{"num_hidden_layers": 8, "hidden_size": 192, "n_experts": 64, "experts_per_token": 1, "d_expert": 224, "d_shared_expert": 0, "hidden_act": "swiglu", "moe_layers": [1, 2, 3, 4, 5, 6, 7], "router_score": "sigmoid", "normalize_top_k": false, "routed_scale": 2.0, "balance_loss": 0.00033, "balance_bias": true, "init_std_router": 0.0325, "lr_router": 0.00135, "vocab_size": 7255, "norm": "rmsnorm", "norm_eps": 1e-06, "tie_word_embeddings": false, "optimizer": "adamw", "learning_rate": 0.000955, "beta1": 0.95, "beta2": 0.98, "max_grad_norm": 2.0, "batch_tokens": [32768, 65536], "max_seq_len": 512, "train_tokens": 597700000, "max_steps": 12331, "dataset": "wikipedia_en"}
Below are experts of layer 2 (counted from 0) of a mixture-of-experts language model. Rows are named router (the router's row for the expert), gate (a neuron's input weights, with its number), up (a neuron's input weights, with its number) and show model dimensions 0-191. Each number is 128 + 24 x the weight over its row's rms, rounded and kept within 0 to 255. Numbers have three digits each.
Before each expert's rows: "mostly gets" lists some tokens that are sent to it at least half of the time. This comes from a sample of Wikipedia text that the model never trained on.

# expert 6
mostly gets: "Á", "λ", "ión", "omm", "ه", "ă"
router:134115135144113127112138154131127100138144133178138133118105152147082143098121147179124127151146095148118152121138147134115111114130132114112093155177118167122123121122106146162109115107142130135130092139102126132120150126145070112115109098111116104122133124121126121078057158141128126132105106143165167112107103105118113117112080110176090123122115119133116134140108112104112155124147114104130127157089154104148150096174126161134109147105123111084106147095120155096083110160072139116096145137084212171137132139136115152177124117087096124156135152165116115108108124086130146150
gate0:149113140102128138122117123101118132081082111144105169164165148159154153143105167128140126121144117169114126149165101129165070134121130148145100126161139147111141138094144117121120127164111126088141113131141108111132107077144139144099152115119137134128154092185109129129143109133187148115106083117138159155101157121120111201110125132162143127093105119109151166102167197091096130103118113181129110128149126081137147090113131113122124154160086124142136071158128135126130130169132129151116152151123174158129128125144121154116117117135130142130127110145137135063135149134141120118
up0:129122155091126112193130091126151157089131139104117116150110127134156095139133119127087170175138112104173136134138184140130164120167103136124125126095142108138121127128103121114121129142176153127153185121116112114170156146129116157095138132154123122141118094108144139139150140122095080144128135160120116131144109168127085146152158143084146108134108158133086087156131096204154161147175120097132123132122146143110117160154099141143149093123137109101116145124120074095149127116143173127089163088087116124143139109121112127129127121139087146134116138097135162163144090122132146142

# expert 18
mostly gets: "olds", "time", "rophy", " pm", " Prix", "raight"
router:079119147137121126133154112108150130127082177188130165133109133098106104151133149148081139105163152191121115100140161123122108143123119100099125149133151146109110133137086135179121141101116121120132066130093149134125143159129098131100094078143151108180124154113155133151090154157128130120111113096173150107111146097132137089096134140136101103140149092114136136133121113129129118139135117140103147133128120124163108122154095188124085123165170112116109121117121151096110105190092115130099143135122159126090157122108122129162157119113137101150083150144102086144130110109115133150
gate1:140133136157124138139118144120125144189111142144132141105127176115104144065141128095120153140151099139085125153099120137131111112136131149089139117105174078132130116130134156115143111155159124159098112169127119117121143114145138117140129072131135130168171141140154136163142151095120127105163143141115157086137107158149110111123143095103120117104128145089114145127179098149134116071134107131121140107160148164143112088126141105165113121095107110141116157093075138118097102128128099106142169067150122117142116117137121155151185123167144140094146146104061145127172102132135152123
up1:109125108110129136124115128130124102098149137111133115148125112150120144179105109185151122114079136150137121121181136092123126133128126114170122120130103167143100155121101130130156131069078126085149150062114148147124121110116094118137129176186125087077108140124127114115112113155126151129086119135134131146105144100126151151132105148116132133130098125147133150081122102099119141164154135141148093135114110103114190104135109160119145143133136155113130095207155096131176112129137128121161113170127111154124121131111156118119109124098095108137113139123185136099084144111139085153

# expert 55
mostly gets: "wich", "ton", "ething", "istol"
router:100125169111111134130151114131101140079107130118108161162113146128094113123148169113120133127167118166092131129128122125120115121131123146095100132141139103098146136140150127170109140130177116150128089147091132138107116126164122127111119079123126120114166164137138141069117177149147110114113086113183148167147143095167122141084126143157130108147114156112149116128120114112082122086134089142109151173127149159168141109148094157089144162095149123090128099115131121107092121150090181151144139125141186149146151123086116169167139127112102128147129121153142092114135105083128132131
gate0:127116124124142135161155137135100105128154141129143125076130163139099097118154123094069191125145096109091141109104134128120110104144088144131134120157141148126166137163130135123079120144112126141138084111112141141149131154116131117134148103129152148121112119093144145123133151125098091130126128158165131141147109154100097154146103185148120143164128163124111149127199110136126078084150076106143163201082136150113136081149164154131166116088119135140136136140125142111130084141084105144125131121104157169111128135132119169138146090079133118129122115136127102122117144152128138162
up0:069086123098118129122099114132148154135088118129135106158143126094137133134131114135148114107167120108133095121140111115123115097147065120108119151089140127170118104152131137129118151129130105108145140154093144113082119112167157135153124142084158131143135069157147105190111135103150179154120135147100138122145145104148132078104148120105104155120136126152125127147090125153156159123120114121113125124157169122126104174109123115163111091118117125095144150126112157140142182114149115069183114132129108113172133132140119107177106130137122116138173113117082153155106101140128101073

# expert 5
mostly gets: "—", "_", "·", "/", "Un"
router:109094169151138146104128133145124151135115128179112134127146146144134154146105147135139095100148155223126107127172151136096074106117131179082094137123120119098151129123108105119114074114138134135110121107151139117085129135158106129111120123129126135145109131073148122102111118103180111083115107127158118126144110101122134142120119117108118113109136140107124105117137106127093107122124123118107129137115136120166106115180101167109107141083131127119179156119120130092123108133050122119164132132109191139141154119091074164112148083109104119143117109127150114135138091109139153152
gate1:134109108153109122129130166219089090129114160096165148102090116117135150131119126143149127198144144120152109154125165138116144075157112159088165151135131124102121121114128133136105132110155127123147146082128123163144133146090132131159119151102136123148129104146127138128179117123184141140126139131139137123152139142110141082165132104107148187121160104142102132143158131065147147154090105158136126118117128104096132110141169137100132117120093143165151136163106120098102122117109152055124101114125167129101141083099139139112118161135137137155116124122146127148120157157130126153
up1:126160090119121129175117136096133102121124110091071147143127149133162141132113142139158099114101106146101158137108158115144124122177132150156114087112118129119140129124125119118142150127137087153143149134095123133158149123141151130131116121179175131147149108169124172125132107158147135091140075119076137105112129113129126101129153115145131128087138107118150165162162164141145133144121120110133172126135074119123185109161108064089138175108167139142126156127149134158118087112151137103126144117147118166127113104160149140082099095147127154145122137107125171125130148166137199132

# expert 49
mostly gets: "erb", "iy", "ald", "eld", "onald", " Kevin"
router:104087143170128110116136131136117134120084141155147165144142164097091116129173149125126121126149117126111123102110113135121124092144095101085125129157152139118180154128132137208137128137142107139120069181096137115105126163136138129097090076133138141151131135111143143130105132117152131098093100126144152129149131116168109122148110157151131136110140129133107100126121104128100142108136121103115128115126128110123142093188118136096101110095142075103117150154137135108101116142066164102127119119095205108171134123119138124180125113083121108122104150147143097126161110085109159125
gate0:144103145081124145142166097105121122136113167097109138131157148146143074133102115112098098127105157086108110150176184115162173123113135134161131099170126126128137107140140145134122122136149106131135107112120097152143131123106162146128156123117094078148132145144119147160110117138106092136139170131140128143163144114141113115115157185109103150126113110102113144115140108139114124116060146127148126101130169128106156128156162121143136127112114114115160126103124138075066109180112096149107128125069173169118143138107143118157113133171158130116124142167123148105148111063116123136
up0:139146141159119105158139165120130160139114131136124115117134151106106118140113088096122172163157175143124078142099111188124157151137132147118088108124141166145169111152114145132124124146119117149108076146097124094137133152122105170128143096105075127114145118134105107112100118123114126165116154105145120137123168085106113149117139137133129140121141133102134132125155082132108131189128134110178122140111129158147102088150110096143133134138168152117148173103143090136130128130133147146051163141156130131091167110128167123137122142100149136150104125156149170171137088073104097125

# expert 57
mostly gets: " become", " became", " @"
router:080126171168120123098147111174124147102100163156156107136123159109124145085139147142171112101136110168122118122112158137098101125103109128082100134125143149146146098140134146115147063146131134139145084135104119107119127145159116110097125083105124102161149100111122111098101125160130088104111120100163191137121113122137097129112124139136126126118125154110120145130139128096111128117131088136147173152101106123212142121140085136114125156067130125100127139122106165086099131151097148147110111129133153143120146070111108162122131113087089101162125147166132115125134121119116138159
gate1:148080156127104107150147123115115137163162152175132111122102129109135115118152091116138067127150131063120115145094123109107148116104105132102125110165120182126128130115100131101145088145144145151125108098133136149132159121123100146122116113122114135124118156122116137091141093109183151104123098133138164108113136144167141141128127071142160140114101120095167119138149132145092120146108109118132147124112094124145105139152136128128093167143158099160112143135184139090095150093099107127123117179143126129114146134128146057162178081107094126142127118187116139114142108161162108154
up1:146172112155122113097098119114115152102122125123128151156164132108111149148137151143122145128109142137102129121150117128122093108127117102166120125100134128154129161152105147156104080142146109157119156194143145107082113107106117092128135162166112131116094115171109136167096111120106128135079148146104102154143086122141157108160136161142082142106159115158076097110120146096185165109132181182125145126140148130081156108128084132123140134079122158149128128120118118184138109121138135153120131142144137132152095142111102182139110138176140114118134156107111144145160118094099139132

# expert 2
mostly gets: " June", " March", " December", " least", " July", " February"
router:116122181149066123085152137176143124111123132181129158121115153171131163135152134160105120069142131191157101125110147093116065139127138142108120197158120126138112110125131149127143095112126151127112114149084141159103147121154122144135139119128105115146149109155139148099107177137126123077122120131147139124159130102131108134107114111143102117107110144072111145154116150101109139101137082128119122137099129122176139112159113178113083144114132098118120112120122125129086111121059181108132120121122156118117143133097101146155117115111107151111149153140123114125140084114123158128
gate0:108155143099113108082110142119103152121110147128121085145144103172101111148123132168168109114122129114150115133182111120151132166143120121119131151131070208130084148166127161135146092120155131169146119150134126150125134147149102115101126145136172111100178092119090119109100126110141071143139166146133122134109145074136111102182121140155126095114134152136112175143130136136127150167131139121140135165147143142134114131163129160110129175079115135087133123151140099082135157088120136169135129131145135121112123134094113142179123151135118105158098136145154141117164141148127131158
up0:103107093137165116162118126076149120094132085153159178133083170089105118092152116111085142129133121126121123144118164163155118103089150193114098104109142084130139125100175112156122104112097145150137112090117131142123121146101152155118148125098090117163104156141147128157131132136127183139111112128118134156157113147169132143120124125114111171143097136123157133120143170139085058132120101122095136161120112129130141124138130106155113137152163147178128099126119131121123112147107133081166163120153145134131134160126148108101125119158164134112108135119160109111128155095169158107

# expert 11
mostly gets: "ishop", "aily", "iang", "ellow"
router:086084149148126100126173102143134129132090124176123161200111119106133104116124142148100100119143132173146119117116117134081111080138123106098127115127118104096130120103095128142106092117137166127119131130096149122116118173135074166085108096176115156115127128113158118105135157182133101111146095149162133104110104150133090126107141094140081103118116164140111106107133131106119118106114165140123153117139107116158119107148091135126116143110129123113132142097136125120097107136073150114101130096143173135139155132089097164147154101119123146154083165153091103124171108100137145127
gate0:119117079144118135114141149143174114159171138184072146157106164130157098104157115132104144171124127109113120150137141094096135098134161131152151134169127123124152168105113087140138118125146063083114137179120096113130131139134090100116125100098093121170148147127139154181122154120080137118126137158091125079163112128175122154129137120137123160082135147089161099119135131134105121138126138142083143094123121103127127146126138122138092138135168144115158125140161134130139156139096123110200140126108151144095132099111144125161150126110129130112126122135121118147171134156150170147
up0:106116129165133131148103152098153127124181100178103129117110117125126081106116099147096094173161171113110132133131097141126125139148136151131131148150170188100116127104165143144198159146138106115124116144097114119144134093092103099108110126126113103103167140138120107114094160122131129128117102134114107130147150101162157145113127065157127097158133084102146130114087128142088157113160143095154087096111123140116159144158163144152109138123158104144189130144128078124139129103090127112104141107109145136165115150154151140150136123164112159117108100125138090119111137138150160127

# expert 38
mostly gets: " which", " that", " where", " because", " if", " what"
router:098128151121078135122112098160116092125099112176143170150111124164161161142154162129120115110162116139078098123132118136094128138132119122086130160176106132135152123152135127129114110116119118132097108142105146150124128137164086140108101099121136096163144107093127142096090141157128109064121109122130131147111119111165132094136099139182084119122131140112122154124159143108134151113132126127130119159102115129233113095132103180114118165109133123093099141133148149154085098134079141110097159142119145126132164085117082131135145098139123126113119111107132098149123109116106139153
gate1:115137095166128127131109136108059146130148141120138117136130121139162079112103133135124122112146122126125180128087088114109150133095118124163113116134132115109146159127178113143071142110109122087107125159098119129143135135133091170150151102101161108124138107140157105115152184128133181173115084079148109088157145147149146120132131103122206105185121145140124123120139151126137135120149137165122127080117120127132089126159114148148147096117133134157118177108155135131119166120163096123096099151154128133179151120116104144161126123103125139113118129115134111148079117104139143168
up1:088120115077132138127091155088139164105125179087116142146159187147152125146153166089122143132163101063103165155143163128148119157154126145134140137144143081102161144141154165137138128105134104115132121161131089127131170132124128138108152122098148117152118143125143103148160134125113121107103163110118134140148158094160167120123158154112115143135097153128135125114145134155102089136096094138099130078128143155141111098148110153142127077098175103103117136146127110108107152183146096121077156117147141131150157134130141128148112141100151118110103120158128090137150148105106171151

# expert 9
mostly gets: "Rev", " institut", " Prim", " invest", "stitut", " Hond"
router:080100149140094100100130124142151139137110131164108146154114124138138136139166149160123106115153141156123113134118152133100104105111140133103090151144126141138156135137110149125159071105121129111104113156078131133108102123146119171103168098134144123152129119147138133137119129209125136083103085117154166091117134147140125128087109142192123109106135146099122113123129128092113133101121127118140121164108156153179128090156098140105129162124126129096145180120141151095112079145063140134122115124127205128121124099097118139165155085136088133125113138128106115121157097102119157143
gate0:099131160135132130140111110130117152154127135130137140151124107170147118151134135119175057132086127203143148132043120168119159132143130116090181171099102133093057144109145111155121097132131127124129093134157139116115117133129141131113146150164137156094081120126108149143107142158135112090138088118173140132128121178161134099125102174106131102114135110122162152084148157132144123109108114076138128141167160123141141135130132162137130126098135132115115122124126120096144093131099142128106165129109153111103165087110116115148136139126164145146147153132128121134139169122089121135
up0:103126155141187132149116154086103150140139131111134118113140134127085157129124141109153161136122143090136176149142120104111137160146125142129121134162137160158185073085112123146141132147123113128114102145095106109160104132201112124112116102115136171150191132157116151106123155140117120137104147127155113121131133101098116112130142102174158130112176128127106113114144118122137154106121109162107167111118115139141171083129145108089155089117166136149183138136143160109150138160151087127153133107112130136156141173161098126121112142118121182124148088107072122121115130115113156095

# expert 24
mostly gets: " M", " m", " W", " H", " G"
router:108117127129097118113167154169118147116099131163099126124138136157116106135182156136135096090121135115134137122117189123095112122118119134108097110125139140126135129122126135150155100113133104154132101118085134149100164148141136129121161101125125118156149140105159147112107131159151111085134123151192137087119128077111144118138117108179155131122152122131123108160129099090115132128131124126126143160127134126150117106145117120135099143111142116120139114131122151116103103173068159118122126112135252135105148099094080131116170125089116108150085137164121060116112128105121130117
gate0:121127152105141151112136094130115121077128161133055148136143133141108179138158178109153114140113162130168123155123147101150138166158090137122109144182114115099130136130083122168127091119114138121084122161093161138129173140103162131152105155107114133139157128125123155109133152115134102101140100136162094175175133130114108110168134147143130119133152144130108129113134139102123095062182121116114145150175119109125144110114132146124115055152128129103144087101134119120105135129116128130121145116134155100101115161153114107151134150131103093125133113139123153133157106104062113153
up0:135139166134103124116148105119098135082146114114128114140147159117124144128170134160115135136130141147182171159103152097128148128186086144094113133141140130087146145109062162105134137106143101132088127121085165104090145062112145122150149140152132150101097119121134134093132137127127131097145132163157102128169108133123098123114101117104128113134101159143129088134144128081159107117158102113106120121136134162124115133129153127111160123113132100118126097124134151106139106139119168118125125099082153108132127089100147058151166137185084124093156158161129153118147123085134115111

# expert 17
mostly gets: " Pos", "DST", " Chevrolet", " Years", " Places", " lands"
router:106108126168074136148155117153120147145124132161066126164147180110125105119139160160129095134164133127116128135137164110086109125138172145080089129189104126086130102125117168128166063123122125122107082164136158142147132154161112153144156099127117122128145108133122145133136119131171126087086080117168155141118125119147138107087086114132110095113130096116141120142123105111110137124111119135112143142129133138160136075184111164136084149138109143140147130138143153094082096118064117142141145106128185127110155123112138135130115146122133116127114152132111125130144125126121166129
gate1:130112123125113073116116093134153118136124112134084126155175136162149118082163121155131129144134106126125094115142181112143096116115138128111112116156117155129144113137125127118129089073138137114108119133130098168130070113134129111086133129114135121131099118086135134115129098134109128092143146087096124102154105138121159127151111148144117132118106111107103086107085105091110130134163154155129090121113135158123149124095105156127144086155102118081122186122156169078081175135087123146131124149095152129142116101144100146103160112098103131141127146177150150149095110137093156185
up1:137126121085110109119089140116184110144162138125101122169162125146129134161127086169111139142147152124139114143151162104167103155140142153144116117166115123141126142134117096155119118098173122086145134126137144144089137138101167118110150148090144094154156131115133163095150086115078112112098151112136093115126166155153124119152102175110114082145098125098126132089111103116132134140145165132150106096128148173118139084100127143169128112120110203086129137122140088100096143126101084148126114131128140119159122129142150093141115164099108113125109114153168135142091149099100149149

# expert 29
mostly gets: "year", " km", "km", " Turnout", "oming", "season"
router:078120177128134124130137099135165173115096141148116134150161136094125157128146159158103102119136124171129087080110156101136101097153123119081125142124140107106112100127115150167129098100151109146114076121064143138088129161141137115107119087137134126139144101142183149108130132180146135102109103109165128106143102105122115126102100142177133105123133146150104148141135110148118128114157103076143135131117176123158108130133104145145114131102136111116166114139125123110105103136084140106131166143125181130151164083120137137143125114141093093132131175139123080144125099100142175155
gate0:160118162103127080148137134088153136117126152121108109128133152132127104122146137150148106122113138119151161114136193142115124124114078128083115105143141127093156095109085124126116136163138126148133155127098110124116135117156152138107140104076120137137127135121119124127096110155153149107150089158155144099135140151144133169118167085139166145153100106117143131093083100140080134093154099113097135162139064112128135107141155106118134140167166062126124092138074135125152115126139150134090143136151122124133122114135035137122158094140128143113171152124103097111132109116101106120
up0:086167079134124119112122110139163105155148119116142156140157113154161146134086124170124116155127150141122144140118130102109149156162134168132146114127178138118124167143106083117136111125110093135123107120135127106113143135100148084137093173141176125126132127126109073129165120102113112128099150120113129159144175132148182109156064152115090108133145126128079145147152143101154151158148112160144144175133139134130099131096154147156100148128097167173182092126143121087137153163131106106164157133137141126111125085112169136116106135109138102101101124181150116122129133127119115130

# expert 39
mostly gets: "lev", "enh", "nam", "engers", "aza", "iron"
router:097134143157138133109125117124130128096124120181071148166104135138129126112168116124109121136136150157114122071155134137135108113122154179092109128145126142078125139128119120150126089139170137137133082158099121155127112123167152130121145112130118160132129134116135138090080119177150129103100096139150143130119169101158147133142086120211153127118156117122098114116147128104103149120112112145120132131127168143183119097148092142101121172124153129095155100150172145089102111144081157157123155147136184138142137090093101140126146118112122084152110137117152104112167131111131147158
gate1:177152136102105118092121121143147140076140063134130104107135155149141096081122146157130115131145162118134127173166182128143103120159123112116121124154109153124146115178130093100156066126171119153136108196136119136130137124164141138117147115133139133173146105108160136126144116106110115153093140122160141141180162142126130142109128131117132121112089144138072090119133137110116116145119162170131123092153187138141128131152152160167145131117124105110129142111175122125083119084144150123118123090141151124145168155126110162102117093119128165127129132139096170133141149132115152158
up1:145088099124157053146131130133098147142133158114144139142130095109090179164142113116119117110116146128166129113117133124142076107096171126140118140082147128158095156110170133150147142107149166103142142076086147160144116145125099112115146134082094127068136152146118116117117125126141117145136144124131073134102120090116130107161099134128104148166137131132130109142137118188108096138151117125108136143075089100111113117115095091078128138117145169110113129127122100142147098160109125114118148117170101127095137099147152117140139119129174112111133117107191150134138119120149087136

# expert 32
mostly gets: "is", " Win", "س", " Role", "pis"
router:123103145109103095095149122142120153134117140214074170122138099121114143111154159128116117143120127151114121098139136146105111097120105150128102154182111139125158143132105110139121068071128130138153113159098127154129112177143091136120117109112128102119126143118141165112100156162169159103131085106140149137143136117108127135087115123178109141107144158120096120116130128130102154105115126156119104141123162113173158103145080153084098140105111091131121127078123137121098116160072126124125120105108189118132119104094113171131145113120117133146117156157104111140126133086129155157
gate1:105107087117151157128185121154137126121117188125078168133151148182149068129118167110126102131141114107131129142103137117131144158099115112153112136132163141155123157126160157090129122085147111131125149108136078113139138182107142142105114111136122095118122157144107135121145117138145119123100124090104161112104077071099161119158142112123081141093132138091141116150134113088129113140116152133108170120148121157121077130168103113141098171155175130102085152125133129127103122126132088164108123102161137144134157126147162128108166129108138123136119101143122129135160122149153080148
up1:131111134139126091140119147131146175131111135115176097147128106113134164157152096124161141132103147143143118097133092120154134131137081143141092096112166167123124133161120131148190145114138131150152130145141155109099107146123140128122078136177142106144102138210123142155118142143131127132168081129143102143110127148161145120090139138100148113137141095120161128168124151167114149118088114132131186143136108106118118196123152077118125122149111140179128082136114141134152111124138135106122085106131108139124131101127121111142128133149124103092128097138144099118180133179071145104

# expert 42
mostly gets: " judge", " born", " captain", " Ty", "yer", " ?"
router:097116144153110108118104114152165148089108115205101148147161142159114133130159134130115137107139129140108129156118150129099116111138136151092130129152091136100125141147145136155133108092159107155104069154085144124141114118125122150084120083111144157120158113107122140129118161149166098106148090109110160103115102134123133131082133115144116120102139157097109116127157129132083122101116134119147136145152136138177094095144075165114120155128124108108105176122133145093070117175076155120121164130155183116143154134090119138143121107108104105153142160157147109127154125088138148158
gate1:150120160152108123122153152144150094155121110170144154123113156110137130164133147133141122125095113154107111115087126078154106095101115123123123174127123101109134149160100154113135117128121166131121148124111126110138107130120104099109127110141123103135145068099114118151133125173123128102126153126112090098068151174146162099169128116136101103133142136112090146184144149156154168131144130093080139144109159126124135116132087122134103093125148118128148129176117118123125094142124138163143091133145148138131120098181107115132149146137093121074128115129088121159100159103073189180
up1:158150144145111145112116105140136111095105139120095124087157147147151106071103155118147139122129113109135096079123125148123119136111130128116113150120135130131165083122136123070110094147135073141111122157147158140149097132137152095135145183145146126147138134146089083116112133097147093145110152179136109098169164122109086149165139126121149153138124151070148097151134142093141128137097130183123174135142135104106122129098174132119146167098130151091131111106099140108155135131123125170118146133112171102133149126124120152142094133085093114154093149141153145082121120166154103153

# expert 15
mostly gets: "ategory", "ver", "eces", "bour", " ±"
router:122102162135096135089144133130134109131147151182078183112116141116132121142155103149093112107169103129113102094162150110094115111117127143112102155180120130085085147148122106151162073087157115136099119139111152166113097117112118128106141073131117105148167122095176114130130104156148142129115109104138136131146103094153135148093117124180104091082139128133112137121126129127079118122149152128135116148112175126155137084145085157112122123131130100141125128104110135115108139138093153123106143121101184119115145121101122159163127109112140115121128149125139087167149116076126181129
gate0:086139125144124081122112125119123144106159165122118130140102118132152140137113138140162110131111116136099101093145140072158120096113136150084174132138153174128087099139127139131180096116161147137092131122152155146119078114161098073156106143120121124148118090141118152141132107137175107117141106108154166151114152116089170143110102131175145136084145095098130154131128119124105080131100124120156149156149144096143102149125090062143134154102090140124127123119161168140104116127122126122100119125153128171098126065096094149104096147139137094147143118101158133121124129105142128127
up0:130106143169128089106129137151124145090144169082106167160156127118170125117151119110140116134116137128103142095104131078147138126118103162108164175093120143094115122178131125132159117093150175140106154124131128161109097117130124079072102124153089154118138117177117132139134144130153137138159154102128156118117185124088134136115127088120152132102139117138114155143149097128130115094110123142068164165121125115127132122151084061074132127128108110136115124124145138124171123141130127121102129176128131161132146119123117119127118190134147088159129129140164141182149119127104100131

# expert 41
mostly gets: " %", " Animalia", "|---|---|", " Apps", "ropoda", " Pts"
router:108148120142092115137117098144105133128104148148123163179124149112086135125153154139121118108135130167140120103151169156127123144109113154136136137161105103118151142121133154181160089102123127102086129160088147121119114164150122137125125113131126125116142148126117113096116164181121111124110122140116132123107099097114129122119143126142106125096123109111090092150144123107145104125155105148128118110137117079230152120169109153133124153147136157107150172124147140100092139150050128178130159114092210138132162097117114140134135120127113135132116140099128099133128121091105151179
gate0:126120127149156126130149097109144106153133114144115144135100134134180125111160087096114111129132130153103127141069149039134138142111130135118134130095141135105156089130093134135150148073121126128177101096126136117140114140128043115100077124110128181142101141126130116130104108158114137128092146144142110130114150138130145125138102156123164149162125089156159115084114087150078119105106137088130128144094128109145112174084117143144110106162110124102166084155117119152091121155121146123130162124155102139129133083145113100097120142156144109139131097139135098129135136094143111157
up0:118115142131131130144130145115075184085095127143111128159084096117125127155127097177159116170115104076128169143112112171102141092135125134110127162117169126108094083170170134132092122090108153120101133132164108104133137169106119144158142112108152086135145170075147134117153114120173139188124124130115111145109084149132136123118115128150142155119107095097130122125158166157166177129153153152148134109157169118119112157166135131141095106128142130134065130093129113128139133132141164145124120158123128127162123100097098128141157126088155115107102152131113120134136116125119132122

# expert 40
mostly gets: " ref", " meas", " sugg", " rece", " acc", " gener"
router:077129147150087053110148127161120124122127114178103138154140139147118113115157142127101086114128122151107137112122150120103105114112117155107118172158110137114145136125123170101127082100134123143128089100099114148097117139125112160109140134118158106143154115122129129097127147158126110105138124136174147116100132087132161128103122120200106129111129150087121085135131140123105113110144131117132121123115152100212097094153124121128113156110162113127147151134130161101086125136074124144100120109140218133113137117141099140106115106118094142126105148128095145100157118102113139180
gate1:132125106105092121128106122155120112152091125121124097069151120084121131121165115076163165097137159146114141090087121152160131123104103140131105164129140099123132147137093148087167137113181175140127068108135168116123095147109149168143063097169164147147150126156116125169087108122117113121145167148116131152121082113135125125094140159111142146130101091122167122123135115101120131138094130156129142179145106105149141129102117131128124115149139111109104095088113097162153117113111114155116087136155113119075129118126125143150124158099129128136127116166130138151136111119102083146
up1:127150129097085094113136129171107157138126076104129120132129169105104168121154124133164112129140153152133125160093114159199159153138109165135149129093128070154125125128100121139131088133158160085137115133140150135143151151097150171136125162141164148142174132148137095173094134114092162112130150137114122163112143138111122127131129154124157124169105127106129190124127149157122128146091117086134124129122156070150118102115120138131122130105100193153146129142115111152129169097138117109092139145162103106098112159160133124128111164134122163162088107115125153124109139106140155136

# expert 33
mostly gets: " Arth", "ilt", "elt", "odies", "p", "yp"
router:114123142106125102113170121234114095100130142184139142178117167138118094114119096139106093134153128128130138099129145102128110083152096126092125143157114139095122118146129116165121089114130090171104110144138132107074100120150103118124099098146161083166116131104160147130126143169186091077135112108143176126141088150163105154097151122141116085095123131158119128129121139102091138106133109123139126141136140146133139103145119153116123139120136133145147122133144158109108108118104144146141129118117186117135138132096128174136119105101120101142139150134119102119152102114092154147
gate0:128164177162101157116117132124137106122130183147173111104138134180100078101119132169139105105122137106114125164151133101161113113131097120161181101128124181088156132108133113129103096150117097149119120110161151105174148115159147124152152116137121132100114143082091139075123145144104088083104138128111135175132159121072126164139129144125142132130118145126111074115143160160148074130115142132148097123113129131137158100150113095107128140074085128129113124142116108095150134158105155143094107121118148164107122135149121137100109128158131118161150128128144153094118147099151119137
up0:118127101096097104145094100159127164136152132088155076125123088114144114133114118108119130103106117130138159134163150138113099138109104108157099159108141147119102109149100117079150117091161111116129146100112140136144131161116143127120119135117160115171134087110163087146136129159120113117108105114157137138144192163093138102122125120081115153160110137106129129177092155171123171200134109140142113143167124137157101129130178151165123115128129121133133161134135133052117136149135116102119145110121100139154109094133139150060133096129086130113146137134157160133132104123116097131

# expert 7
mostly gets: " Binomial", "ween", "ik", "ese", "oung", "inese"
router:126112125147102138144146146146103104121096142194146139130131145138081116117152135143142091090135124109125097128125130151122097098089090123088112156167126110110124128141107150150121140150109109169122109168092135152090113137141099164135122100128139129152136101130140130088137166175123128107122096120182168116146099127126103114106105112193062118135138145150132131136126129103111143086142129115143125161117092117129146124167146176143122104128135118123144138110109142085113125108100134119136118110108206120115141149126094124196151100095107122135169113158089084124139082122118121161
gate0:122130154095113149127162129084135130076154113141110160118081186122121081155112133126154130086134155167144135179118128149127088159129118144138141163150095161105108133162098097131105128116126145120097148138106124129145098144158129130133117124134123132105142191135122155110077167153091121126139098109189150149156131111101157092140113121109098147113117154137157118133126144120126182134114126087114114178127114109107172141100180101133131144170137116116093089133119120104148156130130163107138134137126143116120152120156113135138123113125130115161137082161144057136144118125127114180
up0:134175117169152165115151119145124098136143156127141088127109112137116105091116145123175104087150130090102138120129127093091166128105121088159101112126131117088173109094130122112162111180110104118131139075155140133107137131129106128131111117131134123120120140125142119129099125121088098120160142164122130133105088124118170126156172083179150116117112095115136156092082083133170169110129147125036124106112133118152108081119090131101137139109132091093138136130134135093145090110130120105138112132097143132090125120118149147120143152133128106119132136134133156153156151143188143135

# expert 46
mostly gets: " debut", " final", " first", " largest", " last", " few"
router:079110120124116122100104158177175163102109163120135183148120126117129113114122176117157134127142141165119106099106111144073112112111119112118102148140119153119133095157121159169188118140141148120138100196076161154104109152155128134083111116121141103157112135114133099136102152171174135118083110137176126110138104129128147112097134162151115111116152131090129143119132144109127126107170091126160128161138161146193124117121124129118126137110128151101109156115097149129128099119086151121154144116122162106110130106130113162162175078111135131132112148149131108098150120120138149148
gate1:160141146116150105095120125112153117173116122142140125128088121131139111153114121104151119110183133147146140117132161173109145129132158098096141164192103120125126120122074160104122114099122120110152161140141124101125132123140127166166143135123133098123112167137140187138133118124114135120089102103153140121091179138101137107142140111102138105144149112160178110095108155091119167095129121150111127165110077132134175123129161115170125110117118101103152109125146135112132131126141109117098144167152099105131115102121140189154120178138101123098129179129140142168092195156104111130
up1:128115133106118131112130099093098093114091100153145093154105127123145105106126166148108130116111115183126123164192137109106126147125165140148141086107120123167103138150125135117122172110108160146140145105115080095129148122139172136102156123166126128118139141150133140116146131137132169109102166121108155155079157132168153145127151101162140097132145122144151151143176095106148109072143094098130136181105129106129163100104107165124144134149141117117120126164154122096140103186144118132159120118131112167119140208150119110160123089136122113150129119114154111110099106117161134136